Weights of a small mixture-of-experts language model, trained from scratch on English Wikipedia.
Size: width 320, vocabulary 27515, 48.8M parameters.
Experts: 16 experts in each of 19 layers, 2 picks a token.
Training: 372M tokens, 11945 steps.
Below are experts of layer 8 (counted from 0) of a mixture-of-experts language model. Rows are named router (the router's row for the expert), down (a neuron's output weights, with its number) and show model dimensions 0-79. Each number is 128 + 32 x the weight over its row's rms, rounded and kept within 0 to 255. Numbers have three digits each.
Before each expert's rows: a language model's description of what the expert responds to. This comes from a sample of Wikipedia text that the model never trained on.

# expert 4
Word-final suffix pieces. Final pieces completing a word split into parts, often nouns, such as -ation, -ment, -age in cleavage, -le in scuffle.
router:162195070129183142147107152064186132147110186095147072187128091135130166102176189141112163116094174164088083133139110156159158137082183064133090104084119135066128152118113114063085109105098102104122174132110158144119098137143133133075146124
down0:254118175118151174072183082124146169114163156094152094123078138160157100075125137080145077103070088089148170150064168095098148131120117125133136113150114126106141094139102107137154146135160150150078158111132103085096138082148104117151135104
down1:108086148142102198103103155069071174161139089121071193163202112147115116055136114175131125118139109125125179151156114147143094176130110173088138111116142157110117136056160117090183116166112106144173101158093132144122060172116145174113088063
down2:151130120124104150187147128165124143113136094132172189114145117122127108177105129124103160126153076170057112133142122150132078170140109189169153132135171147092092139129092119131157093114124106107116119121168081116151135106147060095131119107

# expert 15
Personal names and titles. Given names and titles starting a person's name, after a line break, by or a table pipe, such as John, Lord Liverpool, Mary, General.
router:151057178050151194111150112129025173117190152130195096134118164141118109117163160109178130137197139097187101111109153108170097094115126143098170159112101152172081080117131136117135114117154141141129090126159150151096119097142108159162142136
down0:143163152171094135116133096135121150172130112112149163137125136117109127115158059121135129107182120132101151108102135093113202171134141104183113103086157141167105095170083131118130113174163151163142117123124122118128128101102121082161115127
down1:128145161101087094082130110171127177143131122130191126095164108183161096147143076157119147099104129098127074158121133086143125184119139134139148124111075118115130133184155130135071107119109168103128175080064143152190081094128132076156152102
down2:208170134162095075117087130176144164167112123115183111144161072112116146132104147109156114159164147110112134234131151107136163192116136112079123079169155097124158083112101203161185145122104128110121093174171118188160137083151124140058190131

# expert 8
Adverbs and auxiliary verbs. Adverbs and verbs after was/is or a subject in narrative prose, such as also, already, first, not, became, who.
router:105107110109130172166120080154180152105126131172179191213147096136157139133111114171106069120078101136079059103165138154136161141145124099112128127120130086097125105088064121104142136137162151194127154074167154157117068097064148123103115103
down0:159131124111159176144132157118112157096116110187108162156159122095113163131140107112157142067157159113122131129102101043148144108085166091164133112095162101049109135140113084083169160144142124137113177152183129144126098163071118100118137136
down1:109057174103125057084121125150138113099155119083123077139132123099078127145117117160164144153146062095129062156173141088130117083148111123152151132115076157155166186164128117153185130121116151177126155074181111151111145116102165134122185081
down2:134084116157165066159162117125134139167100157155082099105126091072136187137155086104131142149120150117085146117093198166122063116152153079124156155100110127122125126097107103115115136125153122162098126109117161110107156185081123128154118178

# expert 7
Sports competitions and organizations. Names of leagues, cups, championships and teams in sports tables and season articles, such as World Championships, Svenska Cup, Washington Capitals.
router:141179125107145116144134127132118118128134116115075116080146120135144109103117158123128142116216129065111131178154107172116081113178139113141147160109183178133164131068136071107146144146110103041169121056105090062152099131164106139087157133
down0:123111076150148120166126148120203134184142175167086085150089116138100089095094086084091156169074164065113146159139127088122117104136147129134139114131123108164122072107089126110081133112102111133130143139166172148117100130156118120077188134
down1:115144093108129146107063118097099150096157140167145116142107184136123097194098135140091140143195072153165119139063133154149111097149106087091131156213083118122119078114169159133159141129102052128175154113136148133113136133108145048112136114
down2:173113201098173112126126133142144121094131144062075104084121171109121164174165119118150116135155086166156100099157097091121059032057122143086140062121049180102110146143076124158110120144168098109128172087077082076126106163129144191188153098

# expert 6
Infobox and taxonomy fields. Field labels and values in structured infoboxes and species taxonomy lists, such as - Genus: A, - Born:, - Type, first digits of years.
router:137105140158080205072118144125146087165082127132138205077108129131098068124129086105139146148131103114161184127156160117111174118118101116174086111138128123148161141117148156107123187154136135159107103151116094117098132139106152124133112137
down0:152157092076106132168107115189104109059119150137155144100132073082135127134126173113126161108043096161108140166070124134103149124083072163127081081109141150172121138100083116111090137103148112112128152127124130131162116078081121099164129142
down1:064130174101089132154087144105170113114130163136155120083146111137098078157135107157104072105114154098086192116148136074129137116164086056102127132222117137106173148122134060164145148126083166109100080098074142115114116086135163114175164133
down2:092114075130167156105119131113133077098078104121137187138144136098155206101203076097162107060105130082076102049171128129116184137106167093083176171157090154116092132133071114066146124182135090123124104102115128095137128117181118096135094107

# expert 9
Mid-word name fragments. Short word pieces right after a capital letter, inside proper names of places and people, such as Sh-ise-ido, H-ed-wig, Er-vedal.
router:086133151136116116126126157133103106072133113136110151163154074110119143155112139114161126145119133134210091125164164171110079123090087150055168158086116098126123131078145160181146147084115087144109133115139172152104112087173077158133084115
down0:093132171142102081117131091114111110133152109061059099132172120061114175096186119157104167087145083106170103137134127146091135137142093147134095234115166087180083169165113172064120137128132143133158168147182121087080106164122098189117089115
down1:148128098136114081139159099186146099102123207149178174047118088078134137090141119157188141108087156137084116141129168111137159081153136080176128133108155120116134121170106124123106087113173099116121078177093080065109119116155048097144105082
down2:143167139068108130157093063161089139099131126102097105173127113091113131141118115123155130111120166070190098184118131072110105121084162156077146102222152105110149099080138116099131158127103132154132111127122100155108140113098170160142121096

# expert 0
Opening parentheses and separators. Opening parentheses after names or titles, often fused with the next letter, plus table pipes and colons, as in (born, (S, |.
router:106119079159061148140190154133113103114104114130117174104102147114105084147152143097099126140175104135149156175181143096134068126137146156155150153134093103088206162062147095155147156103108135145134081176139127048085113083097122089214178159
down0:146083172072164127130109095113080130076114214160144149151130153122118119140113155107115174172192080157121137099083113140133152160149152155157158152102125137108120110161108155148106175188150117188174092063208139116092152144153115188115165159
down1:153128137089111156067085102121163132108105114122173154118103133119053063087141099144004171134094073112143123140147135152091180117155178146171092063083119089109133085079149147109182124092165111049127134153067163159151181122108111110085145142
down2:140181142134132077101157103126141108133106145174076148120109088097092191124136109128115119122140166116121116187172082130167097167096195140123151144194154098102147149121107135121132131114089130104109093115130149095155153099115153173168117116

# expert 11
Commas and clause joins. Commas, and, but, or and words ending in a comma that join clauses or list items, such as years, In November 1970, , he.
router:194151119129108093186165146147131103138126091110156156123153085128093141136110140135140086148119114124106075162139144136128144168094129141165134115107134099098083104144161101160098081132150120116196144153121134120170142072152119108163102150
down0:142137151074074107216129133095137154119158088114097143130101186135116128106143149150099097139102134164185129151110150183139134132090171180135155115107117182119154152123128135148082168159157115115129117149071125141209125141138087142058053120
down1:129177116181172100174121112115090121129053142178148175074152164063123168156100152139156121152091173119171087147168160138105157154121132131138195098110165141169112156098139163112149161163093114105134120139149163126098122141126121157158141212
down2:164158150102124123141118189129178060191117084109127090145060113108143152126129134141142092129140140161139118136138128123158163109182103066151136180071121184151128093039135131180104181137170106101142087142101119115175133142148139139132151149

# expert 14
Non-English place-name pieces. Syllable pieces inside South Asian, Japanese, Turkish and other foreign names and places, such as Gujarat, Vidyarthi, Masaya, Yiyang County.
router:120104129144077085170132101147110118077108121114148129084094101123160091130129064163120108077116151112126179089153157142109151168082097201106126192087170138125111187185174151193120138099129136111062122171165156176112131115117158119096097152
down0:135191090185182192142100125148142092121113102132187165153110126169105067152108183124137052103166123126113114124094115174179147073093106103108116106155149123151187157150127142098100141210146159145121177103070108171145125125126153193119116062
down1:086136113137144170166143096164089162136116146137087106106108155162170110108140131178129118108147116156215096061120133055168047116152131100125111079116089198111054129173163037111090104111156173100107099134170118097101131162105106146108118134
down2:090155151150109142075157139158140057123140113192174131163089166170103152062182113145107157222113113104160103160122165106141074089112107175064074068087128141141139071131142083064138183091098113120095082131089149084118130145147132146117164119

# expert 1
Table cell separators. Pipe separators, dashes and numbers inside wiki tables of election results, sports stats and careers, such as | 3.08%, / (0), –.
router:139079095121132145167112124136145112120125157098076154097177115154099134141147109109096133139114087161107107146116112195134142152140130166137112150156142128193119093142110217153106042069170100144127066176177126184106157112141155143125146130
down0:126110174100115143122136101116122125092116065142154109144087159168129141142168149083164106174135097146057123124176165175159127182142115172151082173182129128118127087129152107142162082141121114120061076130050125145085076104121140107054123117
down1:103072091091118125146128097111161079202147142096136180146131115099136111078143171108064121150115149114144082119088150193144138144105130163082091120131134133092171081124151120075069163109186145126125119122202099115130172153179119170121118143
down2:095098110140191117129127182096132160131121174119153142169114094128124119153102151127198152090079132101133094114129129075135128131141135133104078103114094090200139132124095168134151121144179204128146122115130117126158146114083084083141107089

# expert 10
Prepositions after nouns or verbs. Prepositions and short linking phrases following a noun or verb in prose, such as for, with, by, among, to the.
router:146095154136121084076158085121172152144147129075126112129085186158151141112119094155150085115158066147162169101155108133150126097159117136146147089197048106130125085141102119165182171146088137117139137112127168129132190163121156120122125114
down0:108113078085106102139195075127160052108150096099114107141123117169161141126174104153107178122120119085126139156108101129068136097093123117143129124119166103131157123104141126204116098164136111060181119174120128106166149087105112137078137121
down1:149076117128150063160090068205110145166072116146109113107115131108116066167125155152169151122171048100126106154128165147173132084111167138155147209132132119177088157127118079116155127184118141141146112140145148155087097192107144103060136148
down2:094187106086061052086076106093148110102128097131135117118141130131115097119140113131129139075151128102113110155124166105125163148144146115161150113094175127100096201107112098102129102122143163136135125112122128147140116193170141185136087131

# expert 5
Nationality and adjective suffixes. Nationality and descriptive adjectives or endings like -ian, -ical, -al, often after a or an, such as Slovenian footballer, English, local, contemporary.
router:127150140162144085076110072083089167080102133134130078138135129131156123135116154139172117181147148146082088112113109046140140153156131111117150101173121133125166114121135173150155091116120129119093133139119105101105155196160143198144143111
down0:178128121067087081108082134131179129056135164152098170145116163180115145155135095157175114136108131109119152151118158148176117179121163157133103133156060127145122126081117120194132078111079146102142168122121127144076080176178079112160107079
down1:132168137109061167139130145109122102163136086192135182133171166158083104105120112124143091152154132093053083080113151119141091195077108149153128136082143172179139119153141106106182103102127169122110110094190118099156148108127091059132107105
down2:082166149169147125119076139124133148183132081139144126130101115102153140094116128105110090190121141134110165126153111179086169160068146142158099111104136087142152159171104079131181173201114082087112053076122095105133150132107141119187180109

# expert 12
Leading digits of dates. First digit of a year or date after in, a comma or a pipe, as in released in 2019, (1898–1986), 6 August 2018.
router:063161111143156183131140148123087139186119136210128152141147087173137052147170127137183169062112136096129228094145177087078101098081153130075095123153131132116138125097135118102115117083116140134097108109109086105125156094104115112138132155
down0:139192127150117117111134175164101110109071107106193173143094135221142083185109122132136103118151203127115155120133089149081152122144144180141136142100203129119120084092117133118149081113093125113191120120129102171166167160169163115105106120
down1:079124125128133149103138153153136107141106184124191087161168121133167084095113145152094098110142101133156090107143125105176064074139122126097100115106150145067158114069127092090078135144166122103153103127118123098145172142173119204147095090
down2:162160149097151079128168127119145120136136148069074134132162101118105143145159120130159091090144205092089134105134159137205131111128121126140152156135147149110109164180154113081066169084126098146144152147062150124127093102103126158186077155

# expert 2
Sentence-ending punctuation. Periods and line breaks ending sentences or list items, often fused with the last word, such as it., money., program., ).
router:127131142147146123093108124158099121098172174127080154163120136068084134121102108135132128184050138108091142100070087134165165122060125198099180120087104152164073104126169078068136137115119150147159171140164147123085113131087137089194099107
down0:158116118114143128103091099131171149126142077102135116110116101166135130125104144148149099098109142161156084125146134112095103113085065113108102065155120113107116127155123172117159109149096125115087162108063143149108138127132181150103140169
down1:114125109123141144182130119120066111080179121199120141089215129151180149181084153119193130175075125157170126198112132117095140205074094124132105076146143090161143182142145163114097121113152112113173053156153081152103158093186119083070134128
down2:117166078169136173137160154110153108134112134116092175131157172079060151135107130192073164134129151162131177127118142145154068153134178128181118118166119139118106131127133120131109143146144068167160088161104122148119103124106163146109136077

# expert 13
Word-initial consonant clusters. Opening letter clusters of common words, often with a prefix, such as rec-alculation, sp, st, co-ev-olution, plus some table digits.
router:084079117124089177120071073145167146166126172117078098179130128139124160134085131117081191109060102127176097137095122094118154080161139086111173099172064142136120124189185178066140151079116131111069087131116150138148133132145093088160121168
down0:104104135172120055121196140118136041089107138127174127160098101105142172076100137162111117103105120133129127123136120114123126151092085136135136063145147147090077110097089136116109118110074148112160145108098189066121099132125169127110134134
down1:145136165158153133090167148077089189112110078128202119096150116082138123100128110155143151137160137101103114109113100093148138150106183124101136192099099155100165147132137095180163161068151103100143121136167138143161115168230144150104130164
down2:117090180122135120125098148137141142104163128126153055158119103140143175070151072132120175115144173123148126133129173130073078131108162128138064154131124178142133109130119089156158101141116104141116113115139153154062096147115118087198092111

# expert 3
Possessed creative works. Nouns right after his, her, their or 's, often creative output, such as her album, His work, follow-up single, song.
router:103134102155129120139101199110164111189153096201152097095164180096136152125107125128079108108140179167140126094092110150155144130182131132173112116156154145135167111097092102120119128148132134105121136147170085144202121169162116126144118109
down0:189100120181079077109167147148128144165119128166087179147104096185101167143138107091145039124069117169167152122151106151113152107135104111110098162115180113108086132127085143149104112113124080087168108138102131081132134059138132191102110103
down1:128123085147141103158120130168136105127077103119120107122141157155180145122170150132114058153078102097204077166190095157154120135150073108142133149078122076169144110111137156126147115163162122109126155166101160125163145138171112152099101126
down2:096096156183119115163137133099114196137154175126101142121144140133135111089151189135163121139149134131142161152129157099135160070150111155119120153138111151181078059069125120131156093138125129146146130166138135182049123107133106193164160147